config = dict(
    n_layer=8,
    d_model=384,
    experts_per_token=6,
    d_shared_expert=192,
    activation='swiglu',
    moe_layers=[2, 3, 4, 5, 6, 7],
    routed_scale=2.45,
    balance_loss=0.00896,
    balance_bias=False,
    init_std_router=0.0193,
    norm='rmsnorm',
    lr=0.00297,
    grad_clip=1.0,
    seq_len=768,
)
Below are experts of layer 2 (counted from 0) of a mixture-of-experts language model. Rows are named router (the router's row for the expert), gate (a neuron's input weights, with its number), up (a neuron's input weights, with its number) and show model dimensions 192-383. Each number is 200 + 40 x the weight over its row's rms, rounded and kept within 0 to 999.
Before each expert's rows: "comes after" lists some tokens at least twice as common just before its tokens as in all text. This comes from a sample of Wikipedia text that the model never trained on. Tokens count by the router's weight.

# expert 69
comes after: " the", " The", " football", " Episode", " first", " League"
router,120,221,160,221,180,157,243,214,231,176,225,151,179,188,151,194,117,148,184,211,188,283,234,212,161,203,207,252,208,118,128,196,265,273,228,216,228,239,174,158,176,189,235,165,210,254,158,245,210,189,215,160,197,148,175,108,300,174,225,254,154,218,198,264,215,198,150,173,263,224,199,191,258,175,183,206,253,252,227,194,239,186,255,201,115,210,190,181,138,261,182,250,167,271,185,196,272,191,178,184,220,162,244,195,233,167,279,227,227,163,151,160,260,170,209,205,247,248,208,108,214,124,162,187,174,204,196,175,194,182,252,170,190,161,188,260,212,196,146,185,236,156,170,132,204,196,228,255,265,247,187,188,191,144,219,183,195,229,267,212,172,221,222,158,226,223,154,247,243,92,187,245,227,246,159,179,186,237,116,167,234,221,244,196,105,151,200,178,220,195,198,219
gate0,205,140,190,185,121,197,203,209,224,168,215,207,139,163,149,190,228,238,213,164,230,102,221,153,256,140,194,138,305,232,250,189,183,212,219,181,148,242,224,238,204,204,124,207,241,269,202,146,159,147,218,225,208,193,273,180,222,206,169,160,257,287,137,216,286,173,229,157,215,180,223,190,209,161,190,191,155,154,192,192,276,167,217,174,228,236,264,219,184,144,218,153,159,136,216,246,205,200,177,150,243,230,201,165,185,90,223,203,189,214,245,246,151,223,226,122,211,238,244,143,229,165,242,155,262,190,215,217,173,173,187,190,223,164,201,200,148,241,190,213,160,203,194,232,251,191,191,197,137,183,173,228,256,170,141,195,150,230,271,164,211,187,236,211,266,191,296,232,234,217,247,197,170,207,250,210,183,232,160,249,283,147,186,169,191,187,107,215,215,306,161,224
up0,154,225,115,86,210,218,228,218,135,276,190,267,184,196,194,238,192,194,217,172,249,220,223,271,176,170,144,193,183,194,265,212,167,210,147,222,238,180,202,154,218,196,161,258,170,161,222,181,252,211,144,182,202,172,206,228,159,221,250,207,204,182,174,185,189,209,173,125,172,262,211,242,190,202,296,148,185,216,209,184,148,171,210,188,233,152,174,150,161,189,228,196,226,198,236,193,215,215,196,271,215,179,112,201,142,214,191,163,240,184,212,117,237,249,202,222,188,196,127,275,155,172,186,285,204,176,147,199,263,237,218,212,155,212,272,222,235,81,102,195,266,163,192,108,173,167,189,195,194,234,273,107,175,197,221,197,160,200,93,153,146,221,204,195,161,229,103,144,239,180,171,196,214,170,226,219,287,185,180,235,174,245,198,237,259,187,168,166,208,152,234,171
gate1,200,191,163,164,173,163,157,236,265,213,259,186,269,204,243,190,190,231,276,260,232,216,197,230,204,178,258,250,234,234,220,205,237,183,212,180,197,218,178,141,154,171,123,184,153,160,215,283,82,198,199,209,204,202,152,177,135,154,167,214,175,129,216,186,221,204,179,161,239,184,215,177,250,238,216,260,195,239,164,130,193,169,240,136,226,160,240,133,135,174,141,211,221,185,151,225,202,167,246,168,167,230,189,203,238,106,179,202,197,192,215,228,182,218,223,188,217,154,173,234,148,257,167,208,121,201,223,202,163,185,196,202,140,276,258,221,225,243,254,349,167,200,243,212,142,255,189,249,257,190,190,135,184,161,180,236,136,148,246,223,180,241,218,218,238,103,208,183,211,217,230,168,182,227,261,220,185,232,253,178,247,209,167,145,241,231,212,172,250,219,161,207
up1,229,187,128,243,211,194,243,161,181,143,205,275,201,132,208,170,228,184,135,210,94,250,164,230,211,152,177,214,203,188,217,193,198,259,200,201,221,173,174,205,239,192,194,236,182,199,231,235,173,250,197,149,318,195,220,203,220,186,167,181,174,169,232,162,203,139,168,160,153,222,233,208,200,197,237,195,217,200,228,131,160,275,92,271,162,238,144,186,183,210,254,196,226,193,261,151,212,178,185,196,196,153,178,176,209,249,170,209,137,214,213,222,248,201,156,294,242,121,236,172,226,223,163,197,128,223,203,178,183,205,222,192,189,260,185,204,221,178,211,273,177,225,198,239,276,181,225,183,168,178,237,200,236,233,237,257,209,208,234,243,219,244,134,224,139,247,186,209,202,266,190,114,167,145,281,189,159,192,225,263,122,152,215,248,240,225,269,195,232,133,148,248
gate2,118,197,191,197,256,213,169,242,154,170,190,225,193,163,176,152,194,167,126,183,279,228,216,234,226,105,284,208,227,282,186,235,255,261,132,250,246,253,159,169,168,223,160,232,221,217,241,236,212,242,202,187,192,208,234,210,182,211,192,219,209,117,221,179,272,196,199,167,220,210,167,196,200,206,190,233,133,168,243,170,178,173,200,230,193,173,274,148,249,159,193,182,229,212,179,172,205,212,210,242,226,205,255,220,213,217,206,221,170,283,200,224,249,168,118,229,231,234,142,92,246,238,149,187,194,224,202,262,247,271,174,240,186,179,141,146,161,196,251,153,240,232,219,123,249,190,211,240,195,179,220,221,192,228,232,134,151,148,226,266,209,222,187,207,125,189,174,201,250,248,237,91,136,215,236,226,194,248,206,203,204,223,248,227,194,193,169,193,195,209,240,249
up2,237,230,186,241,201,167,208,144,246,223,159,233,200,174,231,228,266,201,256,204,188,171,236,160,185,278,151,184,183,159,203,224,167,214,167,205,163,176,207,174,209,140,186,162,187,175,200,255,213,196,222,192,173,141,132,217,192,189,245,162,212,229,205,192,108,185,193,201,226,152,234,111,166,189,204,128,169,216,163,141,216,212,171,167,200,145,165,182,242,202,210,237,132,196,99,238,236,232,224,125,146,208,138,166,247,225,202,112,176,203,224,173,160,248,250,153,157,176,226,237,140,168,265,231,178,227,253,182,173,158,220,221,204,190,198,200,225,185,130,203,148,176,172,286,138,134,137,192,239,216,213,182,134,182,172,273,232,221,164,176,212,201,159,193,188,193,202,172,152,189,228,190,226,201,150,172,223,160,203,227,168,224,190,201,228,222,150,255,226,206,217,218
gate3,257,177,166,175,152,146,230,190,188,197,204,235,206,176,273,287,142,262,208,151,167,157,275,226,204,138,106,257,273,156,197,179,164,204,270,120,164,203,159,244,183,203,225,175,171,141,221,226,105,185,154,205,159,289,169,122,198,189,141,240,174,211,248,208,210,140,149,146,242,169,178,204,253,191,216,175,186,193,201,214,145,229,209,304,205,213,205,192,175,198,175,227,171,214,196,206,123,185,240,228,212,155,169,195,94,209,187,214,258,215,233,126,164,267,236,121,232,193,174,229,281,279,119,212,237,206,141,212,219,233,243,217,174,191,179,210,206,179,208,232,194,210,139,242,233,237,194,200,176,255,99,170,200,186,169,120,199,289,213,206,175,126,192,212,226,166,133,158,203,256,167,170,192,245,201,199,194,209,173,166,193,284,231,194,246,206,264,195,190,249,109,114
up3,181,227,164,179,185,266,258,141,225,205,200,223,183,188,160,285,127,206,176,124,245,196,178,245,180,203,190,214,212,237,213,192,158,209,223,249,147,261,134,181,220,196,134,231,167,211,200,196,239,176,199,217,231,191,161,198,232,235,237,182,256,189,248,225,176,246,151,168,192,133,119,238,247,174,296,132,196,243,266,323,164,195,178,173,253,249,220,125,96,138,179,196,241,212,239,198,161,197,176,223,178,232,256,117,196,294,198,218,216,222,179,204,239,258,178,150,140,124,138,190,253,221,159,135,285,188,177,169,230,204,229,188,234,222,234,167,155,234,240,232,164,192,143,226,276,196,170,185,279,206,185,179,250,154,210,252,196,178,216,210,203,257,276,170,201,176,155,222,182,189,197,217,194,274,243,217,199,247,184,121,211,146,190,149,250,226,150,162,199,186,158,152
gate4,272,195,227,130,240,185,225,170,188,182,144,225,186,194,221,252,222,214,248,187,173,224,263,205,181,156,223,240,136,201,186,154,149,183,204,243,158,222,120,262,213,268,162,243,205,159,237,170,219,166,189,208,177,274,227,179,112,197,248,113,158,190,240,205,218,208,142,184,189,178,164,170,223,131,216,156,110,176,165,204,205,222,232,254,245,245,249,253,254,210,186,230,171,143,170,236,230,217,170,230,183,250,286,206,207,210,254,191,209,208,237,183,194,246,172,166,206,138,260,216,165,118,174,251,183,220,224,194,236,211,210,211,213,177,176,181,261,242,250,205,131,169,170,109,158,247,94,136,219,211,179,224,167,232,197,135,137,224,158,247,240,179,168,221,254,168,203,216,162,167,221,199,175,226,152,146,198,261,164,211,165,278,206,252,234,184,225,208,229,147,140,207
up4,187,234,250,182,214,246,252,196,206,171,268,174,242,245,217,241,175,230,210,183,165,286,222,184,153,217,214,226,140,121,220,112,163,198,202,205,134,250,209,215,183,208,181,228,216,174,190,192,97,126,206,151,173,207,237,156,142,235,239,176,168,133,173,131,218,135,175,179,115,176,202,197,266,162,213,180,141,134,233,217,194,192,199,257,168,198,199,273,237,190,163,254,198,146,112,182,249,136,150,195,222,296,252,260,187,183,275,175,165,163,227,155,243,167,141,182,180,169,210,203,221,180,188,189,212,176,245,223,243,217,263,141,151,162,215,167,256,184,270,244,170,225,156,133,120,239,204,167,249,182,185,268,227,204,158,139,216,195,246,202,193,188,180,267,211,131,191,256,176,169,214,220,180,199,183,224,162,239,265,161,229,179,176,214,233,225,245,187,224,151,174,187
gate5,271,195,205,200,271,205,203,231,242,172,215,119,226,247,264,168,105,200,151,150,255,220,238,189,179,199,204,218,167,184,171,195,262,182,188,184,172,250,248,191,204,254,179,198,200,240,212,224,189,205,192,175,258,196,206,159,192,229,156,204,290,215,193,186,231,187,228,217,239,138,210,203,255,133,172,170,165,175,209,176,206,208,242,213,150,196,233,239,220,181,245,176,198,305,157,303,145,195,140,198,150,194,195,253,124,147,212,222,175,202,203,159,191,169,159,132,219,132,127,134,237,201,211,232,234,212,183,209,187,250,204,191,262,110,193,175,249,207,260,245,243,183,158,173,207,187,231,217,189,184,206,243,236,180,196,160,179,248,126,265,212,215,162,190,196,295,232,273,202,182,114,158,160,231,251,265,167,223,222,278,200,137,229,166,220,194,149,186,172,244,185,182
up5,317,192,157,217,264,224,169,213,172,179,218,147,171,124,190,152,187,220,227,148,256,131,218,224,284,237,175,264,288,212,194,139,238,239,217,169,287,225,183,236,197,195,221,192,184,208,267,234,138,245,204,241,169,227,203,222,142,215,120,202,245,182,244,249,257,195,200,134,190,209,232,186,154,220,184,197,159,156,191,194,215,231,183,236,163,179,227,224,260,159,235,147,129,192,163,172,187,219,230,224,179,138,231,159,135,246,185,200,208,220,169,142,213,126,187,215,238,171,147,147,244,201,171,152,260,188,245,301,214,170,248,239,239,184,217,177,204,177,255,188,150,234,223,193,229,203,261,210,185,200,226,193,192,213,274,182,214,240,191,236,224,165,160,325,211,195,235,179,269,222,236,168,201,205,221,198,138,249,181,141,254,204,221,199,204,211,224,158,166,249,191,149
gate6,215,171,208,196,227,188,200,295,241,142,197,240,230,245,140,200,187,198,202,185,246,172,164,229,237,213,168,233,254,175,135,175,141,191,112,251,184,230,191,190,197,146,194,248,228,214,151,205,187,218,234,176,132,203,225,245,255,236,232,243,215,262,195,217,299,202,283,167,191,210,140,190,169,177,182,155,201,196,147,192,183,185,165,250,142,208,164,214,216,149,208,135,146,183,208,283,175,179,173,207,160,249,241,164,233,221,260,180,191,204,217,109,242,206,221,238,185,222,229,174,277,199,167,187,149,197,186,176,139,176,170,203,214,221,229,284,155,253,223,133,229,233,204,218,343,264,246,209,195,231,163,272,245,201,162,176,204,220,245,247,183,183,212,279,246,181,209,150,106,145,216,168,216,267,193,220,182,273,133,242,192,167,313,170,177,188,151,238,172,217,200,201
up6,283,199,220,206,238,201,201,253,293,212,170,198,270,245,151,219,148,184,217,179,215,232,172,182,167,229,191,198,238,232,161,122,184,235,123,223,162,206,218,155,197,188,260,197,247,187,184,147,190,175,274,174,200,163,149,203,176,194,250,240,207,233,253,218,204,150,215,144,140,191,95,182,187,163,203,116,213,252,192,273,209,196,191,236,117,223,139,226,211,213,156,227,209,186,199,250,146,171,180,232,193,138,278,218,215,215,278,163,155,110,270,175,214,165,144,249,171,235,230,231,277,154,115,212,119,243,180,189,184,291,227,195,197,193,218,227,210,263,219,161,161,248,179,214,237,200,221,151,156,231,148,236,186,189,188,190,171,200,265,186,143,195,184,211,202,218,162,199,165,179,127,198,225,205,206,260,197,237,179,176,206,265,359,205,133,194,141,232,155,247,185,167
gate7,117,172,180,176,225,171,230,203,222,280,211,168,151,199,119,176,188,146,213,224,228,186,211,202,182,155,185,189,254,215,159,190,137,203,167,273,205,131,223,163,223,209,203,245,280,178,246,211,233,154,157,148,258,188,172,146,181,213,174,32,265,171,198,244,188,155,196,213,176,177,176,269,186,172,207,208,272,175,228,220,182,217,238,155,234,247,319,137,236,209,113,189,186,208,221,106,264,115,228,197,198,195,227,211,247,161,214,219,229,220,221,208,195,181,184,224,158,257,189,212,229,179,173,216,112,159,200,199,243,265,208,210,226,236,252,222,191,170,218,202,158,230,152,157,166,192,227,183,227,169,105,134,207,158,254,189,180,174,261,257,198,251,223,168,240,236,164,216,201,215,275,164,158,188,166,215,211,176,83,241,236,155,231,189,234,125,168,202,212,202,213,223
up7,191,234,169,224,201,195,203,190,213,194,216,166,187,267,114,199,215,167,235,218,223,203,232,210,207,124,204,214,235,161,216,151,194,239,226,283,267,126,181,82,211,189,213,191,263,257,217,211,239,204,160,142,242,218,149,161,229,163,169,120,263,142,195,218,203,229,224,202,170,218,192,235,191,187,145,264,261,172,201,239,181,208,233,161,251,228,285,143,274,219,124,161,150,253,200,143,299,125,218,259,192,225,261,143,195,125,209,186,227,210,198,182,193,211,212,207,198,224,158,179,182,172,185,254,149,137,122,221,241,222,230,248,227,228,215,185,242,212,277,219,154,228,95,180,247,180,215,188,201,213,121,173,240,199,219,171,148,223,186,216,183,275,172,182,194,253,153,161,211,217,213,202,148,193,165,218,194,177,62,199,241,164,230,181,155,174,197,141,175,188,180,234